Weights of a small mixture-of-experts language model, trained from scratch on English Wikipedia.
Size: 14 layers, width 384, vocabulary 16384, 31.8M parameters.
Experts: 8 experts in each of 14 layers, 160 tanh GELU neurons an expert, 2 picks a token, a softmax router, a shared expert of 320 neurons.
Training: 373M tokens, 11377 steps.
Below are experts of layer 4 (counted from 0) of a mixture-of-experts language model. Rows are named router (the router's row for the expert), up (a neuron's input weights, with its number) and show model dimensions 256-319. Each number is 128 + 32 x the weight over its row's rms, rounded and kept within 0 to 255. Numbers have three digits each.
After each expert's rows: "gets" lists some tokens that make up at least twice as much of what it gets as of all text. This comes from a sample of Wikipedia text that the model never trained on. Tokens count by the router's weight.

# expert 0
router:149129117074066093134152085109102155138127166159125147124132091126204149171144107135135165176120142149131104148152096085076174133085153134114119135086122191106094127138203105121130176147118109
up0:129209179090158139157125154133119125091091075103167084110158147058129155131141127169128159186116117125123070168130101116108127138056126077103114142133103089130068127102166120151115162133091125
up1:151153135147150088134134157121081137115152045114143085165123115100075129143165111090129114151132154167155061132117117119153106084149097185157095126108185138137081177138151085163120146161163208
up2:153098130089091068153182163111109142130103110089112146116114109053184152066116122178152140171133122113136097149131129133069133152074173152120110071124139156123097160121163132151156134118102119
up3:152142186184174201070170143195133156122169152115177168117121137129126098077132154129141142090116099095209170127170146133108132114190139147090083124145121165171098201175134156029140170160194139
up4:085052152145121137135154155143139179176180126194143149082138112154154114117179133137116123128116144172159109158092099144098190153127143090163164167129179086116109125148100160125112102112133130
up5:114078126123131130164117065084108119142100107144067117132121129126089146160129141156030145138114153098147135104182052159137150219159099155084156125161130090133214128078110120132138184154076109
up6:124091112080085106097135147120091147166157181115187161061181117178119164174154121166157169141173151125109093099129142135174112079158108091205126169097122181140134160165165094139183147130119080
up7:129073127126122156193187109104168120173130099210132087117130124106169102119073111138145160157164106148116156161109095108148128114099090121140111125121144145142144156090175124083159125150114092
up8:085135123100064159164122172086082125131137141118102132110099169167132171146097102149060117114098136129133135115086088095107102171151113073096160158094078143121125061093167179048049159117101145
up9:126129122147117099105171162123155123183164110093165144113117219109143183118139146168114116150197159105143076147141095118087114163111143144216090117191149113097105129169151148128125146110108086
up10:133119075115102131133166154131142101062145119154199172109184138158171132135156097147093100203134173127114137104103095111069133137147138167122161102110142149145130120116101102173116157110101200
up11:123086135190158052139104129112108180121137161109124131111129088116142132148108107096106083164177110117128138099062135098088117137086075078123156131129136072147124098187116122175123105125105122
up12:153083138072117084112067102167150159164063129156142207088185093111166161133119126163176156155154167115172125096109121097134078160090115113159082126135058110127100186086099140127108116115141126
up13:073133145097085122124085118132143115141153154117118116125117121143120150124123170170138122132087121058157148151089100137183125147135098160126159118104090112102153103120118136145094186123156170
up14:137146156194114129121104076110087134140111070164083069156126135121115168174152105105086122140165119193133102110099072120162163153184111141084067145157125129117100153085168160086119075127134149
up15:110206156141167103124163108171103190125094091095097164159111102096107149141067185199116151144145153149134163126157128163123183123073098165176129083118117107142147154137144111129168187168086186
up16:107098163148170115111136093178131089199134141096166132177122170218098116117128097094080096119096067133184194103142112166136119094200114165049044120181133171145119097067079096143153175093165113
up17:100120131116159137209098141086129145166119163172127126126097163122105121132169097147118131141129109143081117156112105126115074133087080109071150140133098130105121097173130148126098159103096179
up18:067095116166131147129119094160103128061181122102103164144160148119167115120178115132086114166139159124179146061107057090135124164130109066079122113119129142150148163089118099092129094150173087
up19:129131199073107101167128100120086138135098117175169096119137139149110058120189138073078140066125151207158140099105070143085151165106123186120112093033103119150106157131127173102148171165111077
up20:134141142160162089137155141155155121178140128112110123143117150176105126168108083213107106131185128173109116091046072096125098153132172172183185114108204102120158149077182112069154135113124150
up21:149127126145151116106117126134114165091155074146149164105156058131177093171154081102168126165136133113098095133084142108174090168142145138082109096083127105086146184135126165131215155149103036
up22:174140144137175141075092181174139116158111154109099155167167133125154132099089182157139095148099127146091119054174123138126169078182142147178156105152153116145094154133110116155075182178109134
up23:117126160101119108180163096092123125180158185184093110094137158079169183193196104144094074138195119177142118108125104138160152153104145103144155158124139111112099176084142079108103123079174201
up24:099105086171108143117091050080110185141073140115104054137176113111150123102158125133074122137133138165173147170139155176138126127137161137126088141141094192134099106102140176112143095165041118
up25:110162148221163098132186103168189141120146135173101082135202103136166181122187103129134095162116040148157129111156129114157127146116158160083214115137105151095123084114078078106143130113100151
up26:118116163138116179099144160102149131060116198108147116140106134124183134150102122107108114158088167135147106057145091137091148145113081093095125202132087169180092141164137182106120086132171137
up27:176071185126114124140118107146165133103131130193090058136132200138158130103168142180112107135114080158174099070107132127112139116107133114104175094121080184176082134186067155125132109080113102
up28:049139144165062153125094149127148174147138119113176108161129159131167118130175132081115144137178169178097163138147110145153174122170096146102110109120158139163080089126172107125084155213099140
up29:096096167088094125131146130143101100081114089108129111165119129110165136127140149134152164125092136155141079193172121142077146135158147153139126093164134138133162185094105086094114078193153124
up30:139112165123146100089122086169155122088155165122088122125135085121141145134164133159166095135167118151103060126100094100091163104148108093085143173122114132122121091124106143187172179063115132
up31:154138146149088137162112091152091121120056087209154125108146088111148138152111132174116125081131113128143155135115137158108166111193153122105130138144159145124099083070154128142121168123130118
up32:176103141174104073182168104173182065160170158097130115146154114148118134101131092109133122103115103161127143084139124117112172166081105105134136135092129117137144140078156137087093117107129118
up33:076123112214076121083085113098167129140099137135116158112130174126154111125162160120183150124067111166123183099081147090150179116073191191164086121121154092140133124114182150110095185111122150
up34:099116118162112103136148100090067108151140172149160110075128106115114073173132111164165141149144159175152104180096112124112108118140146129156073071123207127168106067061119116123158108139096127
up35:096096145145161135169139138102137163145161136112155093178138063195062151164180116119121132087102127132131178145149168120079121101134116082114142138133133172104154114111190160166176180065159097
up36:142082106143113105177106096116153198116125121163114108123139078113150132124134142062112145138088080164167177073083112144133154158142136071053120137145118135103117110160125112097130115144130126
up37:151192147087155127106109197070161122090088090096110128127156119120119056117148126150105147125086158094099160130148124130177130150183095124182100145151122107242125096144125129178096120122116167
up38:102171161120089158116110096114125136100098188107109159127138141136095123131073085106099134140123127137126177102073097099140098139064140126112124136134139117130130133147180097106139159194142115
gets: " the", " a", "0", " The", "%", "The"

# expert 1
router:121145100188161082150049104136092094152111131128178128087155180169115111151101144105176127132107091134093165165119109148130123130119105159153082136106146091090099070175169039127161172144139087
up0:140145126170123111122120174108113170118053136030124146127155180120132135088196136124147120098172135093093143140071140143110156151180154081096166165158122152134154174099119136122140147150079112
up1:176105151130114114126097173118124128103135074142121086134122154137152165163128128094119077146066170172075134128126133104146167135128148165122132128162178071141171141072041117111065083057172143
up2:148083125129163135149094088200121094134157138137111119182144119084107144115185142113075131143078049122129129090145112095125105122141095161154073099113130129084120105149127108094158133118137090
up3:162107152116144134137140150149127140129109180142180125078075133116067134143050181106126122153125099143076154127125108105112144148103130140154221128063117106060138142143149113116110145213143179
up4:120116108140104128140134068172165154198083104181139041151108102085071169105115171138112070135102158131166171147136152185108150158117188144110096046103125189126138113104126144104133122133162106
up5:163072150082141137078131147131158161168139157090190087176166151176116052088102120143140093173178120142195074098088081116127092111113115124162101126119093154114119123107086145118109154155097070
up6:105093109156082114182092090179121088182140125105104080143180144131179109151128170166149085154172154137128087074162130093125222123136145167103084091105136119108155110168130126145131148095144144
up7:191038137088141148134111099103138169083121210183128170041144081175133133144159162093160118101148110193084129175147154066194181152160043095043105207078109100128112090149172132137140121125093131
up8:188114105104179101128099118156117156110128131170143120118167119144102185064118168088163156138098113176100090093138105125192145101090130136137123123138091103087123112105110096158187109131150132
up9:183137062069185129113129165108147175171153109113146086095142115180107088109120137088175115080176085073092140088161111151115062104091096178174098094130118138139147086163139127139128173134099168
up10:169138095120116157225117134201116102114116071211102083138105164126124114142100126127096098112132080144077141129143149139117099119119091129142109069149159104127050166062142091122141068124156109
up11:084151141176125120108086114147072075070134127095137183128171141017181153110169120118181105109093153135087120119105113112102130122119179136139124139129141153074122127125131067116126118163123131
up12:186148100132170128142163188091114134150061137157108157087120154114138158121185143133138109170124145181116104068132140154190130155182139101110058142106177101132141183177163065165119162112133157
up13:156200164120125138136115111104120101201188066092151111171145076111145113076115173151098161149093150151162173116120116178104047156098107144137136159188161132128156146188135154141149132172190134
up14:125088101108129141128103072145128142167152142177117137122095108056067140109119162104141143125118154130084117143122113150109166153130134115191095103146184105124110151075129121114150091115141067
up15:100103102138152118146122075080119134101111087073086040143155123145122103135116105122157068138092096158139144082104146189135144138145117099154098093184106145147090103111162207105128091131063070
up16:161153094110200129129140118125110115135146120116100172153108173168133083104106089063154163080141103118158100073133106167111134131119103101174169124086079076121056099134109121145150096143102134
up17:136120172140155137149092068155158140160156122112138143105085103136147113163088106130123145099094086109121149109158105107026144110120103127107108151129148103123067111165151119107127043165108148
up18:157092141210175137129206132137173176117122130152107177153135107086212092084120082114142124170171194127144101165088144184142122121108067130107182092061145141174071091152153127177149108174125131
up19:169096125132117161122150142220089051197117133117172114155126107143083057099107103140118114113137129103131171149142104182108149162078120189124124055094189176131120120118154170118104128142088173
up20:133127187123172180099123098176096114132161090151140070140123128130110093147117080150155101091094095103133155159173134108112095160066155141160146161164113143078142167099086078078135123097203135
up21:104207079122089129175147129110151120092121086094180122086114128091169110112152156136106103159106128133108152154166151112092136186110105133140111165097106225119111118191150108089124125119089174
up22:138151108094164149067148096070081120112065112110101157086076128135174130138134109122169168116128125131169137111186126183216109081132105113151090126093048099122169058102111143133146166130094122
up23:104119155133093174089114118120161102075112079123161134044137087096088160091121104151114140109167054149112136109117173151117134117142107194212133099110138156122098184131091121107109090112150121
up24:112155104154075149130115135155146100224130202152147088103130101108080122099124157138063107166134133174140151094112140137211135129119133113140214071087149137150113163146166146136139171164138087
up25:129163075114135148112084149130171084154126115110158180129085175069071143155127153071127128105141094113174144140153084126120139157115127090135102116095123125136097084167140124129121202127124138
up26:159155115167130144095095097145115112115118159156099101096149105138148118080125099077093144144149096143105145093100146131109145112176124168059093150166137087078134141051145112085124129166137103
up27:115086143123207120115101039204141117120143154127094158175128107178165106141154136116093093115121130112130093153114103132076148197117161116059068135133196121128169077169084151164161137148106086
up28:157110143095141076119067182109077089133146145083151104116159088053130127158102126161084119095166136197120154114189133163130136152108153092154089066157148161176105154157146109081117100164101150
up29:084126101176102077111150100152097142115058133095165131128143105107113083083096116115105132162131116149164182128177114189180117111147082123137122129192135121124103150096167102166114154108075171
up30:172156198187147161143097111128075117118094074160079082138108107104134133123126136175115102094126121094117162085108162137190094167139148127120066116093130143135134096156148105168118118124135145
up31:127107093111159174094110139141129111138156152212150088162145082141067091183089096088077107099112150158211154119120115168138155137093116183158115166170139144137133116065091089081147202130134133
up32:117099151185121138147142078149134123134163180159133124160130096108074142150137136152081066129103086164150104098114138159130160131107072125107180145111167111133142114104085110096130162110158060
up33:138130163178098157088113137113171094147168056110166139128121157131060124172141156129127117175122122111146091057089168178102127128166108159132173172098069205136086060126181073054136151073091098
up34:092140214121113149144102112158148125125130142154090132153127101128140111087097110103167134108124100148176174143130113122068137129109123087104140171130144126146117144173129133134095100142078106
up35:128127112094107159174072166119130146167133143115149163094091119125084142099142124131145121127129059174139105106099127101170119155130172131101090058120128089104114115139180146037146118146170184
up36:113190147078080146143123103136166153123143183135115156152117115114170160107120169180114099204114133141119143112147099123164130127140172109130101100125133190148116153140153053164048145083155153
up37:102176170126107101100115115097093093157122022123117152117119142156152109180119178123199111165146102127109172096171153126175135129177109117124119136140109132085131112116143035133109091130127132
up38:097137183145140121153122122165144133149164160200151167118113089166150134060148100188121144166152147118191122097091169101107125069119168137121134099124129101107116193119091179113115141124144157
gets: " ", " of", " in", " for", " on", " by"

# expert 2
router:136122139167170115117159082045186112097087117106046125146192096097107163077063116138137108126140102161110183148139116144122125111114138122138102148181097098158127183139120118093174068126067165
up0:155132074147127135110095159155168089141151052094104167087116131199120139113126140174157115075139092059088117159208117139155156185102146134175114167186101140130071128055098118071207139136107214
up1:091103180144105105087128146142145107136085206119102108144113157183112138185107151157091118153100151103128119148151142125156121137137126145106146199141115077084116140129093142118155145154130116
up2:130128181125150144160177200169080116168135115130128082154196180148123117117104120110142108138167107090146090136049101111107108126120109132154115174075103120138104108123142095111101131133118182
up3:211135087172132134097129109123123162082121112157127161145166117082099069116119116077148190054084099132112121139145107109142111061173122143149128107084164030104143123090125156115107162131117125
up4:144097162097109114128173157073154140099171099114140061118153168121114061116108109175134090132120142083144110158125117158139181094184113139077097108088092104206154208067125111144060128127182128
up5:136094098096148163115130110100095119152149132120168078210154170156123163159128156094097118140080133104167119156083134179218122157095103119138114090147129139101141141118127131125114117141133080
up6:072091131046168145103202158133142100117157153123110148106110094110084131098122142152159168139130121146148114079174173114123133094072119125145065110136097112119092118117041108136139094133029130
up7:143056180132105150124118109087108130121156179119107132116099132146131172155156092123134124120189140107125132150144153118125137082092129126143117121058101144057076132173174167138074103100145171
up8:125122124128146093135154119163125152142133174115140118150108148093208116110127102104102118129121131129203139192160154158116172169126119069200181075077072154109066139106076116115075117087153137
up9:141124122147161108097128104148097085135144078150099151150170162149106121092151047190096134088138149134134159102139121094134168101143141166201107068046143112141127087106168202116157149137150147
up10:163085127147104114082162087115081093167156117190148055152127114125159136180133182096080102161127124136165130146082114144147130156141165120123136153182126139122127203080113104087053108121204165
up11:128123136148166106136103102134172091212117119212119162080169096132080187104102141121087150099107102145115105153114102121138093136174068163108178105111140127107161188100153136105116147173113126
up12:109115145168169101072097110057051116138166088160112120099135129136110141123177107140091091161090054149121142107131122182125151151140076137151100108101165150093152113099117123140180167112122141
up13:138105097194197068068146137117114135175150105099137076157137136148150130119158137129092153080147128132131105116092137168101159114160106116146165174133152177128083135054079119193166069150124113
up14:135093136119102102125104122074132102147166098100154079129102160133134174124109141093088093105118074076167109165175146133151166119132181097116129142157108129139131113134139046116154127118150146
up15:134143112114159048206115114153197129111199144127109116107109148135123149190123165216112163176136140039082145143115139125134145167089114184206137150139106107168137177144081123127161146140121167
up16:192077187111142103154137172097148090127124087098121157125148134096141149165121103117085126049146123157141194130116113065097127075098168120089127182149125117110085148105107186129166075174080109
up17:132067037158074125154152055168159120112118130131118104101143110145131139126144154057153091192184147128141133131088076102103184070150130124117088107096091143120132119119097161116141127175119127
up18:139138109162218170114116158147134075103087056103132151121167173120121124115116073184119120085078141139134139138095155158127115140121076121152174098152114168109191133172112096131158132102113095
up19:141087115134110114118092089125130084143132136116076136146139148094103163119090131099092114094078106093159138109123079108137059056113154185087125117076087115114100100116146202106126129134128095
up20:121160059140116100137180112075128124151114131138133101110113091108110116138107128116156083110140071104157160045103125113092177166119195141125139097127164136149162107062145151076181139143115106
up21:143131142104153096099145083163188141157137085128166164158136108157093097130123087190088143172166061035070142098132160102133137136163098122141207162107111144102135111126113194106188142119148123
up22:129096149051153139166152063141120142113120115169120144161136115085180065102130124120133158102039141124130164102133095095117150166089135153089119102118107126146150118137100107164105123074141163
up23:132155148135083095146099102146104116154166041055163142182121108112076105131143114127111097148174169172146070107173127171120177156068137127143053139120122111139173116109143053131150107151103101
up24:173115148097097132167221151005121185194134116114125129128156085106177141124146084177123114173077148131142145099073200129122097162159191106132159138106111058142103142118148051150131149154111197
up25:141134147122154087133181197131092091165157133191193137130122130174139121086042134148151133093112171098052170149098110099126094149189132094163130153058182149183047139095049141135061115114136125
up26:101103145159107119149174128198130182128152096147115137127112083161109074145147113106105134123139211080071110157095115108163151104153152109159166194125121136089123144169143119134126154130117098
up27:162053098114140136082132122129127132175143152168155132140113120099127095144118113155068190083118137095182130117184120129142157140140119110108110108084136129101085106139145169139119139178155092
up28:157093150119125081055122104158129098077164093131091151077085083144153086089145101156144162169105138128178168143140144116159093161109093137050108152174165088155113159130200160182107116113112123
up29:095111101098085112157155102076101112104152098169095161172125150126176078093107082115144158096105096158180154137178155129133149070114102111123135157081150108154123140106107127156082154158164135
up30:135078115145142149155101074140141152159118107120154089082074152156143128106197051149102088093110195158133161113093061154154106144083150198089162098122141176099089103125161172115163078107175097
up31:144110152139165096136193086106168120106142113158063136146141167142108144134030089184112083112186138205099114177153103124119152087129126120136123090147152089135118119144110068081102113116135149
up32:185168150174105120063118172155116153105133124141180063156114142122089127172109126154120159085182132101134130106163101124142144102081111152090167083103155176098130116143139072148065146117134137
up33:142132201135129116158196158155119075166114129122181129133166156159101113108156097128112104141121153084165152086084134087112086105113100163136177118092098138188098123109138125088136132109128134
up34:153101187160129142116177213086156096122104070090130106142171112131092126127131111119115129137167114071139195119145182147164150154127132129110110130157157139134137128126130121100167148094090133
up35:117139122142138148067153117088161087118100143138074122116150119158077138155095092131161122136135166119117177144136106130093130148153101148135126082112115138171112098170158084130132102131140114
up36:084138135129147157218094125165133150106149067129111084138171135146121113106111082109143145099134161119149150119166094154169111079139144092091069151109153135117139129059132076182143111129108109
up37:107155122095161130170176116145195171137200150133174104124146103175157103101145084136141081104119112106093149118145120128099094172126166182128165123085113140156130137067200136136105165140159135
up38:131152096123153166125109128164149130057160127147181207097069161139068161144125118128142100116121125067104147085143122149167117132042123124149116227118086131156164171130121120142175141198134102
gets: " |", " |\n", "\n", "|", ";", ")\n"

# expert 7
router:132061129107131115159125144076151174108148095158083140178113170091118107064141092092162199116082132117128112089119147115164120122193205105137175166156127034104172123153119112199108132089151156
up0:200123140106110160164072138118102133130176085106143125075082108121114210163176175108135109145151147140146069146115104107117073140106129175171102096097118062109064076159154151166163155158142149
up1:086183092182122117134127145148193172127131185164119114139149136104137126161142195217087133114151171169177169098074158113169161069176111132149111119072131165048076153149140131135111186089127164
up2:114106185105129105156135153135142104180110101125141094144128077127128146123110109144154116163163121099171057086127142129110121242176131061161133128142119110117159094129095157138118127136144119
up3:079131128124128136138107110151102084134100144132133093189138091130135169093108109133091090106151142094106137111142126098137130055183138131126185129168066108097098142137167156104110080116135109
up4:161161129190147132147147152134085150119162179155109102107088123171134203088108138140146144093143172122132092137139146117087096184084113088164165118141142097098109082151127163138130097142188218
up5:074140155175094153125177143074109116146107039111158094125151158104088118062157167139191107167116163092125111058053144114099104168154123136064121157139112148079119108220101144165109147121092127
up6:130116159144127079151123127091121188189199158177102128162079087119093147081121115087146077109127184111139097115077133160119053145147083080135141132175183124137099172135123124117139078139125082
up7:136106098183131139145113144105154153128140155141098129107044095127154137120140088113172161109100138219124159150098142121177167152143141149131110120123212170129156127108095121143108076141143182
up8:147102133138149134104160187100150120124132108131119146163107198145077118099100136132098182077140093136184148119147107167100154073163171133123184122096105111113112156186143098139101137171116139
up9:147163124131150143138146059144113125094080123154148117135209137128097129072151114087157116182141062144094146177184102163089128107089163172123120147120150154179114109120110063128101081101112107
up10:147145142140182166134152160179107132115125186139124069147126101165100073164084155139087132109151115133135123150132141155118099132066121124100167141164079174168136103116139106120137207094145135
up11:158077112127100130163136106148086051175109102111138140111058150149140191154170110149098122092075097244166114185152165063110124061103130119125137146141150160086155131086110161127124174154132167
up12:063090101175117079134144094148062112193167133182129076146125096162117151094200097131118101132139143102132107139172149174166121125111114106153115040149069110087140158125111079089113115096132148
up13:114105096198150114139099102129109111199149143107143094186156174184095159095094154125157138078170152176110108144115142139133161126033116073137168076125085133103104179121111035139147169104122155
up14:114135155141130205150032119164146131100082165117129099095074096125156113176160141150108132112099136117097162159092150129084149103127154075117134102088123122127126091102084104099111160116180127
up15:078115078176088098203111170148151152130189154109100104159125144172103172104156142142120120166077141135169120173129119132114107111217092106102148149153079147151134151107201105137124106154131132
up16:152110130174126087120057135163109088132161144100121092154121140124163165115103026137080128069117152100187129136104179123169128188140132135146147140140131118154107125139114132156114104129147082
up17:124152138175093091116135070105136117140184146171109142167083205120160105101156131076128122129174129114147112176118074160133092103162138128077151102104144117116111132172151175077100076099106096
up18:190150104100111141187154124085133091140057045112107127168144168116111126129125130216165164173117114087132126106145112123117110181143156058124134141091151116115113091136148180173100054101132162
up19:127139105161155140100123117087109063123057122077083070107160137166073120103054133112105104128161147129158123121128140072132102158183152125164110103126140095111112148118148097091076123153158161
up20:161086151139179141140160150125095121163103100148127158111118135143173156175136095183108139119110169154177115184123148110159123163138109174128138147119125097107126194159135130175105209140100110
up21:146123129094128129097046171095136115120132098124083137152176151182124119127120024101182155090097120153089117105201165137099065095139140094104157112116132132200108115132152122129091102015137156
up22:158095152132161148133123128144126107122151110142077155156138119110105146160137087161152112092131127117106070167093118121177122119132148136147163100132211089154084149087141177110104112161134158
up23:181132179146154112144167150197117130186142127167085071104136103107133134118120119147078080133125175159116057154142180169125174100135096160167127082165180087133162146127152077183132160139091117
up24:101167101121144117128074103186131056155142132118123101176094129154110099103151154196127160125142153104142067105070170143107125132080108130151207097118131123125165036083157168099161107152198120
up25:174144159167178164143111154081104085130145156168157105143092062130106137140073126085121095115129126176134207179170109121149128185111152109100155120206136120106178121118098149134170179122191118
up26:098128079167153202123177106152117126177150077135133075104104154127143146130075089127133156147144134082188114089150140194169209155149145117178124067088089105090137121130156127143088086134162065
up27:130143163115118134100148161116110093119098165107120143150112170159095094093105119168124196134115177153163110094173072133163125133110078120089156135110127122143159102117136155166104047125097135
up28:125144190085060175193092123134188089113198070081160185127153140092137145109114101125128140185129134164097178098111121091117149100132061110104147136090128108042140094105142089190132097128100182
up29:134124147155168136139128151114166157100145218153111105137125087168139142114109112088040107128141172103179077176111113122127118110101166173160137130110183089129176126111208172160136135125133127
up30:093064144060132164153101110102119091177129105073120117162162118089147068125082075173052138121126017094168070091116158149136139151169092103120137100139185089107117108124093129117132114071145081
up31:116118092122127149125167181146130091118127113180165124137109165082139121056137129096129089072149146176156148090103129122073188142188136123182168097091140167072126073106164127189090115157077124
up32:138101141183119076102192099127138164131145135118064139124137138105132140114146089149130139075096088133087127143074086102103131141151141120120130127187101107148134061075192173178209109122149140
up33:189103107184129128129172199147104125124142104107162096085147169151180159129170097127105148148106175102116123120101137102111119090145134152169131125139092125123108115106090117164121152132060095
up34:164139183119120102094120188147140122098123142147149059144132129084112131120105132144101115155129147149159096117136093120145132137157142118142111156106148149108134158066146102135162149147161170
up35:139082137145130152114169127083134116110085117088099147070159102116128108135147073128155160189105129132089113157113143118171103141116050162131162131119089149073075101111172133134118134091089083
up36:143149067088116067103105121146162150153147132080123127122155154146105123106113133151126111047109091146131120150084129127133082132124162132176144134125109086145109131095188157144133131115120193
up37:120121112183090127184118190186147075068128089156095066151112146044102107147069087128153094106078142107161110108123116134147095074097172072122105113155112096195099188119155147150117167154124063
up38:157063090163119141171179117133161110074255121133138125170133158039179162127150100140137134098130181144082138089109231148154189157151153130171092100086128154075199162140153119203132159108122131
gets: ".", "-", " (", " to", " \"", "1"

# expert 6
router:132136158181112188104162187184116110112121160123149126127067125129111124129189173134065125121127148047169128141139189174151124154161082112137134104135156129161105142130087180166076073118137127
up0:167153152156090093115107072144124087112167120132145199120085121176179158095113123110111160156191092175101176134144102171111182125190126104155149156125146170165074119143145129169119159117102154
up1:154166154165118124176124146084114147113136051065174139076101194113121151134140130156141104139126125123103156124141168147135155133151122125159159085064231151137089090142129158108080132138122102
up2:141131168152180148117105115131139060129099164126167172183088089089097141150127128169068065109103093126144167067127137132124109057161113117094099110163135127108117173129083118170157087190127138
up3:210154127105079101161074152085146153103162095183148125138121105137145147094153070127160150142125143120142097081128138112108101151165130137126099097066095100090136131092079183118075150142193061
up4:131141163158099107085079116184160125105100124136104133161137137156059089115150119132165086140152118110095063125176150219145119089102121127138093127119102157130072100141174114147183131193102136
up5:096130131083130108059130119084114123122071139102120104150155153109108143088080165113158119143132094142179159150148151171116145090151153120121114182121144069180092182167113160106102154130113141
up6:116100157157166124190163124111114117124137090159141154093039102115132126151062126069147118153133141131124130159065108112114110062151166163116153101181118122144138182157106155088111068145087136
up7:165104155124146160150075113138155133160091055097112167175113153109151122147099160136160046098114129094080134094136142138132112110134105132066085106151129104172169115126107144121176083138164105
up8:160181111065092130129124083144132113151148152146168132101090096053109123138153132097131132097126107119123160123081111167159161108145113155167157139150172096168120154106081144123104164072081176
up9:138082103134159113119137137150131155143110119111080105087142159099136090154089154140124132097092153128138133134090120150117079166073124101138105169126128141095111057091176083108059140128121167
up10:132088130154122214126159116141060077119128123122126158146135137100165132122151143124084136133147172132151093132117106196140087148086147110147112117179134086107128136143077129145142153096122154
up11:101195152126133174113078144128153167112126149113158143082147087126145124103162094177075113176093106128158149112140164166108115152153163128131151111135167111097101081099086089147152105125151143
up12:160091155085050073126114110103118092080141052086131142116168153115117140118096153151107101102145112127121131117122147128133112068148140061102128111166132122156104145117115125126065120139092149
up13:129138116176150197174166120115103088107188086161147112128139148064150088189125079130118163109147218187094103120126094155091115096135084113167171086088160121090134183090127141132150119131156143
up14:134146167112143141081080134138160162125142172155140119115139131137131110105126043099148095150126114128088124132102128177092189095077099080090116172190132123107129093206099104118130104060138108
up15:078135095140076132105115148143185181187110093087106113135075145078146168119144186094125114087144103130159091150107159045154207170113127108165097140130171134192167117112111137165076063158123108
up16:134117114150124117147107112094153124136114157094154107147130155129159143122146143179159088165172109131124121152143094170156088152121100096084137112100119106127129142131095096082133185130099161
up17:131108173171148189140110129101117205129164097103170196109094143097138182065135158134088096126167097073163142144105136175102109099172094146076206148088116146103115118124103148132068139098174122
up18:129149205096090175082155132095132199071157109170066121162168172155150133107165128133102141087104124094120204159102160157168139100091103130088115133065158144132109169182194126131086155157181160
up19:135103166104138088119159120140056098186155150133163079129081199096119126159130116124082106096188130031085152154135125091115122148136093110116155112125071114119142163140138074138100141157131123
up20:149057135136127181111079115112135155133135104130179085074079141138175117115102063151131138079118115130172162059163106109058136181153127134152138168081089181169110048173137156150141104077170099
up21:141097144107117162139178151083024065182117079124190116069116105168109156171132154186102155185105128118115082114146141125123089097159122184103135094117140143064174150142134083149116133124091167
up22:064117108106173173146156156134115139165127047094114192126216123183145140162098128177069147110076152145073097132100148120145113144106086163100169118160149090144151097148138114093122152114077190
up23:108107111085088194106129125154103088116138076136119148130140165113110074058096183146136131163082171089121151122160153180122157104163121144122181099107185062113132108151097154114132122122152084
up24:160139129129100120098139065161126165151136130135126134153165145055097125187149069105166087112178097169101141098130134122139104043115152132154102120141130159142082126150080153148106142133093126
up25:132150169122142095155149102167159089130088129116165155154125072181092150119172141119136156144139127061124108155150185078087147117140132160105133092139075146095090125130109109152069099162106146
up26:054141161108094108124146114157079110177139102110168149099150120168116117138158115143095115107127104111176136123171082123213128134120089142124140124067124123113172087072120144129128157100122130
up27:079151157111100134150204136049118061143127114061117127168068140073109167135139128170094100147133129117152180131091112125146118122145099158056104033122139084143114206162215142136089139148141123
up28:098107141135161122138123101097120082154091145132150153168108149142153161138146201122141150209141125157156132155133161185165128096201057055054094094171155143169086121116127104125134156200150131
up29:130101104128171150144169161126143116110137118096156193133103108083146166125082099107114079129128135156166136175151151171142087117093164121112129129114152088052104109124077138178121148181149101
up30:161081090170165132149126122140145103187135073097161115126139079090074198159139191125096080173109151134170097161116158195078148098167056142129145150105099161114070137068129090135129128118076154
up31:130152154132160110148120109152118050114145175084115062152096169185095089149145135122153155176080130151185133175150143160127110165191141131106081137154098105149118157175107079127100119140137123
up32:138092137068191124109117158169139112119175141100103161170130139158117166094119133163161120086088159148079104119142151157114130137109108138117130085106124144123119102086132151113100149100114134
up33:172124113160116203097200167146117094106154121113115130071156182161091150161096183129165200119144144142169117176181130104178149098182095095112146127156125111152148129102140127180069115140160153
up34:096132102123144050102108066132112087107154139099167114145172059154064107130105068139152151151111134170116133081122087194152183137165147101127124115108147062143099129169163085120146135115082121
up35:113129170133087134113204151116099114142082164141129117073096120089139047135134199167129086209135151149125093149132152076122208100081099069088138162098088107128127157135104133114088211162155171
up36:122150149128083124124154075156118113153139108160140139084131117120103163184122136102119160135087180112182190153107139090147084074111137147123143136087104104088126122151129101113156140135133169
up37:143086105063109189148149114138132125130173113094113106147112116130135109151120187126129101169115109102119149083195147151070113073161133111131144108119162100111147091129085159118136104175108081
up38:120123252103194187111163121161050163162146130147096109151100162091095066125119128155123112059103150151146117125119089099108086122137139112101125118113122114114144152137157134148108082114126143
gets: ",", " and", "19", "20", " was", " is"